Weights of a small mixture-of-experts language model, trained from scratch on English Wikipedia.
Training: a variant of Adam for the experts, 1054M tokens, 8042 steps.
Below are experts of layer 3 (counted from 0) of a mixture-of-experts language model. Rows are named gate (a neuron's input weights, with its number), up (a neuron's input weights, with its number) and show model dimensions 96-191. Each number is 128 + 32 x the weight over its row's rms, rounded and kept within 0 to 255.
Before each expert's rows: "mostly gets" lists some tokens that are sent to it at least half of the time. This comes from a sample of Wikipedia text that the model never trained on.

# expert 2
mostly gets: " Records", " Davis", " Lee", " Foundation", " Art", "91"
gate0 [117 160 147  92  70 142 112 125 200 168 116 113  65  97 124 124 155  70 136 141  83  97 160 142 126 161 138  92 168  93 163  91 110  61 142 132 139 170 147  90 119 143  52 156 133 118 121 129 114 197 130  94 120 131 124 122 107 170 149 141 108 158  94 137  65  93 150  97 109 105 170 150 133 133 106 125 166 120 134 119 122 134 115 123 183 111 130  98 109 115 150 102 113  68 126  74]
up0 [152 162 110 108  94 119 151  99 134 117 173 146 127  82 194 149 105 109 124 153  78 119 139 115 143 136 141 150  84 114 162 105 130 199 104 134 148 222 121 131 119 103 111 181 125 130 165 142  72 129 104 191 105 132 131 150  63 113 149 140 123  75  93  95 109  73 119 153 117 112 166 148 106 172 125 141 110 115  65 121 152 179 159 114 100  96 122  91 117  98 103 123  59  56  75 159]
gate1 [125  96 183  95 115 101 130 146 151 130 134 119 165 179 111  68 119 139 128 101  71 144 120  91 120 152  73  62 144 169 131 186  55 159 132  98 115 144  73 140 166 159 106  71 218  67 151 165 150 128 156 143 133  68 154 119 167 161 189  88 146 161 144 160  64 127 179 111 107 128 101  87 104 152 184 188  61 125 138  73  96 153  65 143  87  95 102 112 119  46 147 156 187 108 191 101]
up1 [170 109 131 112  85 124  91 133 107 147 135  82 166 149 139 104 102 147 160 116 178 142  56 107 151 100 105 186 150 153  98 183 127 110 166 127  75 137 157  81 111 109 147 102 116 142 121 135 127 157 136 237  96 116  97 160 105 116  92 134 129 123 119 122 140 146 161  90 101  85 158 167 129 113 127  93 135 133 133  90  96 115 172 104 173 144 135  67 165 117 103 151 139 100  97  73]
gate2 [ 67 153 172  90  81 162 102 156  72  89 174 147 158 100 108 128 168 174 118 158 169 176 192 142  86 116  85 127 121  75 153 115 127 124 101 109 113 117 151 130 133 119 133 152 174 128 127 145 150  89 123  40  76 176 144 152 156 151  63 161 104 132 168 165 113 163 136  89 101 177  79 101 118 124 131 152  76 159 128 135  64 137 152 169  87 147 123 130 160 127  97 141 103  84  90 135]
up2 [156 158 102 110 125 128 162 124 182  90 131 107 107 121 175 144 147 165 144 169 137 124 112 104  80 154  95 141 160 134 100 115 194  95 101  35 114 162  98 134  85 140 128 162 127 130 120  68 150  97 157 105  85 157 148 130  90 114 134  57 137  72  74 129 125 119 133  89 178 125 149 109 122  79  92 172 140 119 170 149 193 106 124  76 141 185 115 109 179 188  87 115 140 129 116 144]
gate3 [ 49 117 149 123 107  59 106  75 102 120 107 150 106 118 139 132 147 144 114 126 134 122 161 117 182 145  97 105  99 159 161 158 134 157 151 129 115 108 144 152 166 115 171 115 112 105  97 133  93  89 182 150 158 132 135 114 128 121  84  88 126  46 120 123 123 183 116  74 149 207 191 161 133 152 170  94 166 108  48 147  99  92 131 105  94 198 120 100 167 136 124 173 166 144 131 139]
up3 [ 62 170 155 164 155  63 123 146 131 136 141 115  85 129 190 147 166 131 112 110 148 183 117 106 110 128  93 170 160 126  80 137 131  96 110 135 117 138 125 120 153 130 191 105 104 167 191 162 166 101  95  93 153 121 146 132 143  71 140  97 160  93 165  94 192 104 100  96 116  86 133  71 113 151  83 124 133 141 104  72 111  75 148  93 159 119 118 161 133 120  99 118 116 115 124 133]

# expert 3
mostly gets: " Ohio", "40", " Ali", " business", " basketball", " M"
gate0 [105 114 115 110 130  94  97 165 169  89  87 108 130  93 101 199 206  95 124 123 145  91 117  77 111 123 183 140  89 124  94 148 142 125 150 129 113 134 110  74  90 125  28 123 120 144 168 118  79 206 149 147 156 129  95 123 196 136 122  97 103 195 183 119 108 162 139 160 177 172 107 111 108 140  96 146  84  91 186 132  96 162 121  66 117 110 104 123 149  99 142 143 134 141 169 155]
up0 [136  94 189 137 133 113  75 167  97 120  94 157 103 131 134 139 147  95 155 125 184  87 104 140 125 143 168 114  90  92 122 129 107 143  94 163 170 173 124 105 156 150 158 145 150 138 190 126 137  82 138 171 138 102 118 129 142  89  91 128 117 115 182 135 112 137 140  88  93 169 118 172 110 158 151 115  83 119 121 105 131 110 145 186 129 118 127 118 119 157  89  93 119 117 165 155]
gate1 [113 118 118 124 120 143 216 121 119  98 159 112 170 125 112 132 147 125 175 136 197 187  74 175 132 163 147 149 158 120 123 101 225 112 152 155 171 158 121 210 150  68 120 155 130  58 127 171 114 155 136 180 145 196 178 178 107 151 155 231 119 125 104 114  93 103 136  97 128 173 106 158  95 165 157 101 154 138 128 130 178 150 140 163 160 147 131 198 110  97 169 146 107 132 134 105]
up1 [151 117  76 165 127 138 151 155 206 151 149 149 112 120 111  93  81 145 149  90 138  98  94 196 124  74 133 122 143 131 135 128 142  77 102 105 118 133 120 140 111  88 139 132 125  98  89  98 152 126 133  91  98 165 117 116  97  59  27 186 139  95 181 135 110 175 155 148 112 144 110 144  79 165 156  80 143 125 172  92 101 114 154 156 115 118 137 175  92  88 107 164 105 110 129  53]
gate2 [ 94 110 202 206 138 131  96 124 116 121 129  73  98 110 111 180 192 142  94 118 118  90  98 127 133 153 133  77 146 112 143 134 101 154 158 149 142 147 137 155 122  74  84 131 193 107 124 109 114 113 196 182 114 129  77 122 139 151  97 179 171 146 113 141  83 123 132 181 127 143 119 101 113 143 157 124 128 129 139 190 140 150 120 154  81 127 141 107 182  70 138 117 140  99 112 123]
up2 [111 159 105 102 147 178  96 149  84 156 155 122 207 154 114  89 146 180  96 153 103 175 144 159 130 129 135  88 108 167 156 223 147  85 156 170 113 109 151  83 126 149  72 102  72 197 117 180 129  88  83  79 102 143 102 113 161 112 167 111 124  98 116 178 100 156  88 112  97 169 153 157 135 117 122 108 176 120 112 120 122 166 134 148 204 138  78 129 131 111 150  76 158 143 125 133]
gate3 [ 72 136 188  98  71 173 131 130 192 118 117 152 127  90 107  46 121 134 121 150 126 136 127 123  95 164 124  97 142 134 129 164 139  94 139 141 130 130 108 131 117 173  57 170 230 140 131  97 127 101 122  99 200 102 135  81 132 143 134 131  70 102 144 122  97  92 147 165 180 138 171 105 124 184 105 149 181  39 128 132  96 161  82 142 119 113 151 111  58 125 146 156 116  97 169 135]
up3 [101 105 158  88 133 101 133  64 150  93 148 164  98 156 169 119 152 132  79 126 136 162 144 107 164 133 152 115  65 152 107 114 119 160 137 113 191 164 150 134 121 166 100 216 106  92 135 141 121 109 164 103 118 124 211 102 141 128 132 164 130 146 146 147 119 103 121 147 152 137 156 127 171 157 132  78 163  93 129 149 131 176 127 147  84 195 137 195  88 197 119 136 167 131 153 107]

# expert 14
mostly gets: " main", " h", " Richard", " Andrew", " QF", "."
gate0 [111 164 105  75 140  91 188 158 115  92  85 131 172  56 118  96 144 133 102 163 131  96 117 153 165 114 128 131 110  84 126 116 175 126 128 150 150 153 172 138 151 160 175 117 145 167 145 144  81 128 113 135 111  78 116  93 141 125 143  82 152 132  82  66 152 118 108 130 136 135 188 125 124 154 151 126 107  55 108 145 162 122 153  80 152 110 136  95 175 119 127  96 159 105 145 142]
up0 [ 96 166 130 131 134 164 112 167  68  87 110 118 172 152  55 106  80 211  62  25 158 129 137  90 187 114  92  89 136 157 119  92 112 116 144 112 115 120 105 124 152  92  62 131 121 178  93 161 136  73 138  85 190 147 163  53 168 162 112 113 107 145 136 110 113 119 162 143 109  89 113 144 122 190 127 119 124 161 106  95 103 151 102 137 119 153 171 120 106 197 120 120 134 128 100 156]
gate1 [ 93 112 150 151 106 127 165 160 133 146 119 132 167 121 121  77 143 128 100 109 104 105 149 111 129 149 130 144 150 167 177 135 158 121 157 127  65 162 135 101 132 117  88 144 125  94 160 163 131 134 109 100 134 145  81  77 168 123 125 150 136  95 164 179 134 162 155 146  84 142 136  97 161  95 135 122 118 140 119 114  81 174 165 162 132 123 142 126 179 159 118 159 125  95 114  96]
up1 [ 67  82 115 136  96 122 170 172 142 139 126 171 187  84  87  69 136 127 102 186 105 166 144 133 102 156 177  98 147 193 109 205  86 146 127  89 147 138  83  87  97 112  94  64  80 105  87 137 133 153 159 100 128 126 193  86 128  96 167 159 102 118 141 136 160 119 165 202  97 130 138 125 150 125 105  90 122 143 161 100  96 151 136 142 119 207 160 143  89 163 129 140 154  65 103 120]
gate2 [ 64 119 140  81  90 132 111 106 164  87 134 157 191 114 125 108 222  97 118  94 115  87 161 157 157 117 136 116 136 115 154  84 123 127 171 188 118 118 106 106 117 119  79 179 150 155 151  94 120 177 124 166 139 158 152 126 203 134 104 123 132 187 141 153 111  30  67 149 127 137 110 118 147 114 210  90 154 118 128 145 126  71 145 106 120  97 120  65 144  96 121 127 158 107 106 120]
up2 [115 122 144 157 128 106 139 146 128 152 152 152 132  84 133 121 153 122 131 113 199 159 107  89  96  97 169 117  57  68 167  74 130 133 106 107 109 153  94  39  80  71  80 106 163  98 138 138 137 166 106 143 133 139  46  70  94 220  99 196 140 152 126 167 108 119 132  69 160 142 119 145 196 127 148 127 123 132 166 148 120 150 129 197  99 123  95  80 204 141 101  94 118  77 135 124]
gate3 [127 161 103  73 167  95 157 138 134 121 108 144 147 116  91 141 160 182  73 100 135  77 111 131 101  92 156  82  60  89 168 113 164 131 120 108 128 145 135  97 157 140 189 134 119 145 147 126  74 144 149 124 104 112 119 139 166  96 109 177 137 125  73 125 167 152 155 122  62 137 138 157 109  73 190  93 106 155 104 120 111 175 191 163 148 145  92 119 173  73 106 129 165 115 113 200]
up3 [116 155  96 149  88 118 149  74 151 141 131 111 167 114  88 148 114 121 131 135  99  66 152 117 129  75 106 107 157 125  91  85 173 145 103 144 109 114 101  76 155 180 193 155 146 119 168  67 124 115 162 104 134 126 140 118 115 126 122 107 138  97 101 129 182 100 135 169 106 122 153 114 151  76 121 100 105  94 170 109 104 139 135 132 149 208 128 186 167 125 146 138  84 136 103  95]

# expert 11
mostly gets: " was", " are", " were", " is", " been", " would"
gate0 [ 86 141 139 114 113 170  37  98 133 114 120  97 163 112 196 132 133  95 124  87  86 104 131  70 109  87  69 134 152 185 168 149 131 104 147 174 122 118 132 114 163 108 121 132 227  72 161 138  66 209 137  61 120 118  57  65  98  96 179 138  93  94  97 119 153 141 163 110 175 144 146 127  89 168 113 100 135 146  97 134  98 115 205 134 111 119 114 124 125  58 164 149  96 131 241 138]
up0 [140  73 165 167 151 195 169 159  68 132 127 122 125  96 157 138 133  98  80 141 107 152 132 107 102 100 116 123 159 126 184 118 157 130 167  76  89 121 146 105  67  90 139 104 137 137  58 122 108 154 157 152  53  98 109 118  96 185 121 162  94 169 169 119  89  98 127 107 151 132 159 141 134 133 117 150 142 113  45 106 162 107 124  70 138 196 139  59 110 162  82 137  54 199 134 110]
gate1 [147  92 147 143 130 141 113  78 145 123  85 195 157 126  55 142  68 105  84 103 140 135  91 139 107 120 162 133 142  60 148 133 106 126 126  64 178  81 125 188 123 139  82 104 123 103  81 143 175  93 107 187 205 154 128 125  63 114 128 133 162 122 124 181 119  36 153 146 140 123 126 112 132 144  87 150 165 149 137 130 172 117 105 175 142 187 140 113 131 154 140 153 207  49 167  92]
up1 [114 116  82  88 108  76 100 108 132 136 117  92 155  89 106 142 139  83 132  98  89 115 159 185  76 104 135  91  98  84 117 114 108 196 150 108 141 150 134 120 119 150 122 107 132  95 150  97 107 123 128 139 143  77 179 129 141 151 149 154 156 120  81 126 174  91  78 148 107  99 183 168 140 167 114 159 119 107 115 148 119 129  59 125 104 151 168 119 166 166 128 125 138  86 201  60]
gate2 [100  70 158 126 150  54 179 139 167  76 102 109 132 147 122 112 112  81 150 172 134 152 167 115 154 115 169  84 151 103 115 131  98 138 187 108 180 127 113  96 163 167 142 104  79 123 100  98 138 110 163 182 114  71 152 117 166 148 160  65 186 165  91 143 123 101  63  89 121 142 126 175 143  92 116 130 139 108 163 127  92 133  67 129  89  68  97 127 101 143 150 164 142 103 105  67]
up2 [138 149 120 156  81 152 152 136 125 170 168 121 143 142 149 137 194 104  67 116 135 113 179 124 109 105 114 137  84 110 127 166 157  80 169  86 119 166 155 154  77 161  94 112  94 187 124 115 168  63 103 191 126 172 169 125 103 134 123 181  73 171 113 144 125 125 132 160 120 121 156 142  85 174 111 150 149 113 192 135 105 179 138  89  99 134 152 144  97  90 166 135 168 136 105 105]
gate3 [ 95 160 152  43 118 137 139  96 103 142 136 131 152 111 163 116 170 146 145 146 139  94  89 152 128  80 109 145 159 132  91 193 112 109 113 153  57 171 135 107 103 150 122  90 142 134 146 100 129 200 106 115 123 102 139  81  93 164 128 126 122 149 112 106 132 121 117 138 123 126  93 116 161  58  98 127 130  94 168 226 116 139 158 126 169 134 110 151 159 122 118 165 167 143 111 206]
up3 [137 111 149 144 109 108 155  83 126 157 112 133 143 106 104 111 173 204 120 118 113 124 146 190 108  75 105 133 150 165 149 135 105 156 159 102 147 156 124 140 115 156 101 141 163 124 140 110 137 107 171 126  97  66 110 171 166  86 181 102  81  95 136  91  89 101 140  96 154 108 172 118  94 146 173 171 129 127 115 166 153 121 103 156  92 126  85 130 109  68  84 103 145 157 184 126]

# expert 1
mostly gets: " new", "),", " Sk", " director", " Sir", "400"
gate0 [ 97 155 108 102 163  96 104  98 144  96 122 126 141 126  92  88 119 132 101 147 139 103 159  84  87 100 151 158 160  92 137 148  94  82 114 143 123 127 146 110 159 162  95 181  87 171 109 195  76 136 138 145 108 175  83 163 146 148  99  80 108 118 150 135  82 156 137 173 161 149 133 141 156 152 103 100 134  90  76  97  77 109 156 139 132  92 133 140 186 123 145 166 176 132 137  96]
up0 [156 108 128 146 133 111 145 150 168 152 187 102 108 126  91  94 164 119 158 107 190 113 110 116 158 111 144  90 113 200 121 167 162 129  97 104 123 161  50  67 115  38 103 152 106 137 163 159 153 164 129 136 143 146 137 135 136 136 154 210 122  96 151 189 142 118 190 201 107 156 133  60  93  67 145 118 110 195 219 114 142 122 121 153  94 101 156 112 165  99  78 121 139 144  91 151]
gate1 [ 85 158 136 166  66 110 142  93 148 145 160  78  97  61 163 113 131 151  71 113 154 147 150 147 149  90 101 108 170 161 134 147 131 127 155 143  81 180 166 133  76 134 110  92  97 128 127 144 102 121  90  78 116 114 167 105 130 105 121 149 124 111  97  95 128 160 119 110 139  82 143  91  38  69 123 145 138 165 170 155 135 184 138 128 103 141 171  77 118 158  83 128 120 195  95 114]
up1 [120 124 118 189 174 154 119 117 139 115  66 108 184 123 122 129 117 136 102 227  65  83 148 107 158 105 101 108 154  76 183 135 158 109 147 175 130 164 137 183 120 139 154 124 147 180 115 178 116 145 117 102  80 100 105 137 198 127 180 109  60 126 143 148 100 187 182 163 150 111 109  86  77 135 180 157 133 169 160 129 148 177  94 136 163  94 114 176 138 114 141 122 161 120 125 132]
gate2 [103 210  70 123 118  92 137 134 130 154 101 136 110 143 136 111 112 111 159 107 142  68 152 157 132 173 150 166 126 131  87 125 111 170  89 160 133 167 114 136  47 156  77 101 113 130 140 140 174 124 117 144 105  81 109 193  72 144 138 112 101  99 121  94 101 183 152 138  40 115 129 160  74  95  98 157 127  77 193  99 125  93 131 187 184 170 153  90 103 125 125 137 136 102 119  65]
up2 [ 75 107  61 119 175 133 179 167  98 113 124 120 114 119 139 152  98 101 150 173 108 158  95 133 151 164  91 123 130 124 111 153 146 168 150  69 124  96 122 142 129 165 197 107  78 135 104 146 168 126  77 150  88  97  80  75 110 101 148 113 164 140 140  65 162 116 144 132  96 142 175 114 108  56  86  98 121 102 105 101 162 106 133 121 117 129 103 113 114 147 122 166  86 199 104 163]
gate3 [127  92 131 116 120 112 122  90 172 123 139 146 138 152 123  75 164 165 122 153 126 129  98 126  96 131 123  92 170 102 161 203 135 137 107 124 138 143 168  67 110  60 137 122 168 160 135 129 110 114 175 122  92 186 106 134 138  76 153 147  65 162 115 165 114 136 144 141 123 162  92 101 106  65 131 155 228 135 172 157 175 125 161 143  94 149 179 110 160 129 103 106 121  63 134  95]
up3 [192 108  80 104 199 174 146  76 104 172 109 156 148 127  87 171  93 138 152  61 132  59 111  96  86 152 156 193  63 140 173 120 124  86  74 122 117 100 154 108  94 157 171  72 148  80  92 144 100 146 107 141 158 203  95 159  99 161 143 184 119 155 114 175 121  63 108  79 128 113  74  67 112 194 117 157  87 148 114 134 111 139 155 178 146 116 123 138 165 142 173 103 182 122 117  99]

# expert 15
mostly gets: " year", " there", " part", " This", " age", " series"
gate0 [ 83 142 151  96  89  94  92 138 117  51 155 124 137  97 151 150 145 113 114 101 180 112  80  79 184 138 138 151 112 170 157 115 161 177 165 122 113  89 134 108  92 162 147 177 162 160 124  99 100 142 152 138 160 105 104 174 126 148 124  94  96  99  87 130 164  92  89 111  95 163 121  92 110 149 128 144 106 188 149 196 104 165 166 135 137 137 138 149 120 120 131  73 112 217 106 143]
up0 [143 152 153 147 143 158 133 118  97 218 101  91 188 107 131 101  86 137 160 178 122 137 214 136  83  93 118 127 146  91 143 194  87 124  87  65  67 161 147 113 205 110 114 110 105  78 115 145  98 132  66 119 108 155 171 171 109 135 175 144 155 104 159 130 133 110 136 117 156  83 139 153 126 149  69  90 156  80 112  37  83 118  95 137 106 100 103 112 128 139 111 194  99  76 102 130]
gate1 [107  99  78 149  96 130 124 127 144 127 207  94 133 114 115 124 132 126 119 213  89 100 200 128 150 116 140 143 105 106 121 154 178 117 123 141 149 168 105 154 103 203 157  72 101 129 130 126 120  78 154 168 166 151 141 151  96  57 131 134 149 159 111 131  67 120 103 135 107 116 163  93 113 116 135 130 118  60 147 161  90 126  78 140 116 138 113  58  87 138 106 102 129 143 147  69]
up1 [186  81 104 156 145 107 133  73 115 139  90 106 131 120 120 164  94 167 178 121 161 115 125 120  94  71 147 154  90 134 103 210 144 137 169 120  79 107  51 176 139  41 122 106  90  82  62 143 146  92 107 136  96 143 169  95 102  82 154 191 205  90 127 100  53 156  89 100  92 129  79 195 128  50 125 189  89 162 147 136 100 105 178 156  58 158 116 148 150  61 126 129 131 142 128  22]
gate2 [ 71 161 185 140 111 136  95 130  74  94 150  96 120 141 120  90 164 144 133 151 136 142 131 101  72 108  80 139 118 153 130 154  93 125 131 107 204 113 108 117 145 103 118 123  82 157 131 105 147 142 121 100 132  83  91  96 122 114 139  96 172 142 130  88  98 147  70 153 153 149  85 155 168 153 163 153  95 142 121  90  86 143 113  81  77  94 120 145 122 147 147 127 141 108  49  91]
up2 [ 98 179 157 128 151 154 180 165  99 111  87  98 132 108 147 131 105  93 121 102  60  94 109 102  96 153 133 129 128 137  85 145  69  83 108 137 123 163 153 142 117  72  83 128  88 110 119  96 163 133 137  50  88 126 146  43 118 121 128 154 104 107  91 176 111 135  63 144 127  79 107 163 104 143  95  95 179 102  96  96  88 146 158 167  81  77 112 113 111 119 127 183 106 188 132  72]
gate3 [ 84 154 103 135 159 169  73 143 167 145 145  76 158 167  95 105 168  67 118 135 103 184 156 125 133  99 113  79  67 118 175  92  88  70 149 187 148 159 182 151 127  99  84 169 156 171 127  88  84 150  71  73 136 134  65  67  87 160 171 108  84 116 140 145 140 196 118  99 121 149  65  90  90 110 153 118 155 115 145  95 102 110 116  91 133 114 128 191 123 108  98 113 203 147 120 119]
up3 [ 83 160 157 111 120 130 120 145  70 110 177 115  72  77 130 134 143 137  91 124 189  62 102 151 131 117 141 129 114 138  75 191 145 174  99 112 164 174 150 118 145 121 134 117  91 108 128 127 149 134 111 157 142 162 178 140 110 128 116 148 202 123  91 156 186 105 208 103 150 122 152 159 128 164  65 141 162 114 132 198 122 146 171 141 139 126 148 121 147 152 120 179  83 128 155 114]

# expert 13
mostly gets: " against", " said", " due", " led", " back", " signed"
gate0 [125  77 169 170 139 124 174  59 139 144 110 124 229 104 160 135  59 198 112 143  90 140  84 113 129 101 163 113 134 151 157 133 149  62 149 135 118 139 107 139  89 118 164 124 198 185 120 168  83 123  98 134 108 195 169 120 165 148 141 114  79 115 117 191 127 186 144 125 192 136 161 137 111 168 126 171 171  87 120 149 195 119 165 135 163 182 157 101  83 125  98 170 165  97 163 129]
up0 [143  78 143 116 161  92  94  84 102 122 120 127 152  70 137 162  44  99  80 149 152  91 129 104 166 113 162 130  90 129 179  73 157 164 114 109 129  76 160 187 142 201 181 110 127 144 133 121  77 185  92 170  84 131 159 115 138 161 109  46 102 110  96 138 154 157  77 146 106  82 169 141 121 208  68 175 145 145 117 153 105 197 119 144 129 188 133 101  83 103  86 129 127 179 175  79]
gate1 [ 43 124 149 100 152 125 121 124 104 103 138 122 112 149 148 137 108 112  76 115 134 184  74  98 110 114 145  86 104 111 142 183 141 101 100 105 147 143 155 164 164 126 162 105  29 152 121 172 122  84 136  67 102 148 152 131 119  97 179 135 174 123 123 132  90 150 124  99 139 152 122 136 111 115 125 120 106 117 130 149  65 160 137 114 153 135 128 123 134 115 128 173 112 111 135 194]
up1 [ 87  33 126 166 170 159 101 142  74 128 116 172 155 118  95 114  73 121 106 145 100 141 162 159 146 119 120 148 134 118 138  99 156 116  33 187 142 102 113 187 100 178 137  95 152 128  92 162 143  85 152 109 175 133 157 180 179 121 116  97  73 144 137 171 185 112 113 117  89 127  82 116  94 154 168 103 172 102 138  98 123 108  69 200 159 125 100 140 105 125 122 149 152  91 164 158]
gate2 [171 128 127  90 116 124 179 180  88 127 145 105 149 113 167 132 152 169  64 141 146 159  81 145 144 113 184 134 109 136 146 158 123 107 133 166 124 109 113  75 136 125  87 111 115  85 159 151 150 159  72 163 103 151 102 125 105  63 143 130 140 154 181 135 141 125 152  68 164 124 110 167 149 100  95  97 102  86 111 185  59 158  77 143 111 114 117  47 146 130 130  50 156 136 100  61]
up2 [126 139 106 103 117 117 162 128 125 104 110 168 180 139 162 107 143 163 111 130 116  99 118 136  94 125 156 136 153 146 171 139 128 179 117  79 145 110  90 100 137 131 108 168 119  53 139 128 152 139 147  90 122 110 126 115 109 136  97  89 187 151 165 115 144 132 125  86 101 174 103 123 136 109 116 127  87 119  47 119 156 114  92 104 120 128  93 100 163 132 108  85 125 126  87 121]
gate3 [193 134 107 168 112  91 180 161  97 127 124 105 140 133 164 119 100 102 141 112 131  77 122  74  87  74 168  99 143 142 130 120 163 136 143  62  61 121 104  87 184 159 148 153 153 112 142 129 142  51 177 128 143 116 144 117 164 151 188 143 101 150  75 118  94 106 136 167 175 134  99 158 105 166 160 126  94 197  93  57 146 119 177  81  99 146 158 107  95 173  50 155  70 156 142 120]
up3 [105 117 149 138 104 107 185 165 144 145 145 174 143 183 118 163 186 126  89  98 155 125 164 156 127 140 123 101 158 100  75 122 126 178 141 132 149 124 117  78 144 156 126 121  87 169 135 127 179 104 150 110 150 114  96 177 135 139 151 103 124 122 125  98 177  67 170 105 115 151 148 124 171 123  99 107 117 125  99 151 120 123 122 102 138 144  83 105 145 100 104 114  82 112  92 129]

# expert 9
mostly gets: " d", " Mc", " De", " de", " Le", " El"
gate0 [131 117 116 117  93 148 102  81 139 116 127 115 108 142 136 145  89 151 155 138 160 124 109 119 183 108 185 157 167 122 139 120 110 103 115 171 139 130 174 101  89  85  85 133 167 107 201 122 114 138  74 165 178 129 147  68  84 127 139 142  88 105 137  92 166 164 182 175 109 117  76  92 147 159 118 148 169  81 186 160 162 135 165 197 117 108 149 138 100 103 148 116 167 156 109 140]
up0 [123 193 143 103 209  74  93  40 118 151  49 142 157 125 133 232 122 111 149 115 129 156 124 108 164 127 113 150 131 138 149 144 186 110 173 136 109 148 104 155 119 137 150 169  98 128 161 112  90 140  88 174 124 145 163 141  97 154 124  54 156 102 120 118  76 125 121  96 145 136  97 102 161  48  18  96 119 139 148 122 123 110  89 126 119 213 136 117 125 107 155 108 138 175 158 112]
gate1 [108 112 119 122 185 104 156 175  99  93 180 140 111 138  46 164 145 118 130 120 129  42 133 107 157  89 180 123 111 161  88 135  99 127 133 135  70 130 204 140 136  95  34 105 142 123 170 115 130  94 188 101  85 135  72 133  81  88 144 167 120  60 101 103 110 127 128 168 163 139 126  91  94 101 134 126 181 205 132 181 117 112 145  92 125  84  61 167 108 117 104 121 104 105 151  94]
up1 [ 81 107 183 134  54 153 141 103 167 165  43 122 157 153 106  69 166 141  84  95 134 155 121 114  48 136 134  98 185  92 155  91 112 165 171 107 129 110 121  97  91 100 117 196 145 157 141 139 158 102 146 121 125  84 172 103 151 181 125 146 155 167 135 130  94 117 148 153 168 133 136 146 141 177 142 134  91 131 121  97 104  99 106 153  77 131 182  95 137 155 100 152 108 130  90 160]
gate2 [170 119 146 117 178 173 131 107 101 127 169 152 141 120 143 122 147 120 107 105  54 166  80 207 131 143 144 162 137 122 219 111  78 116 174  79 145  98 131 155  85 136  39 119 101  81 110 132  69 126  83 146 103 143  91 120 158 129 125 174  70 153 135 150  44 138 162 124 162 126  90 133 145 147  54 122 116 132 152 154 102 106 156 139 114  51  51  60 130 148 170  96  85  80 163 159]
up2 [104 110  98  89 135 114 142 166 105 165 153 135 126 193  80 134  97 141 123  72 124 153 117 147 121 123 146 155 136 122 157 150 128 139 117  84 136  80  73 156 111  59 121  61 135  89 142 124 131 122 151  97 121 195 114 103 123 114 185 181 159 113 122 195 127 147 148 117 153  87 134  91 129 100 160 124 142 108 146  52 101 166 164 115 142  96 142  92  99 134 108 107 124 122 105 108]
gate3 [148 154 136 123 133 115 139 145  72 157 117 138 116 161 115 175 129 143  72 137 134 157 174 137  92 123 121 116 109 151 162  68  45 170  85 100 113 122 130 118 141 100 149  68 170  65 111  88 194  83  64 135 121 135 109 153 119  87 174 155 148 133 117 163 171  89  76  72  98 132 136 151 156 147 105 140 114 171 169 106  74  92 119 128 120 100  55  94 120 134  82 159 123 157 165 132]
up3 [134 154 142  74 159 132 107 131 131 145 140 171 138 116 154 101 106  99  84 159 154 144 119 156 171  80  91 129 121 189 158 127  94 126 124  97 131 122 139 137 124 173 185 128 106  87 130 132 121 102 109 108  96  99 139 132 147  68 101 189 146 107 129  99 221  88 115 113 115  93 182 159 164 172 118 122 126 207 166 122 189 135 141 145 107 144 129  48 124  88 115 118  61 161 133 137]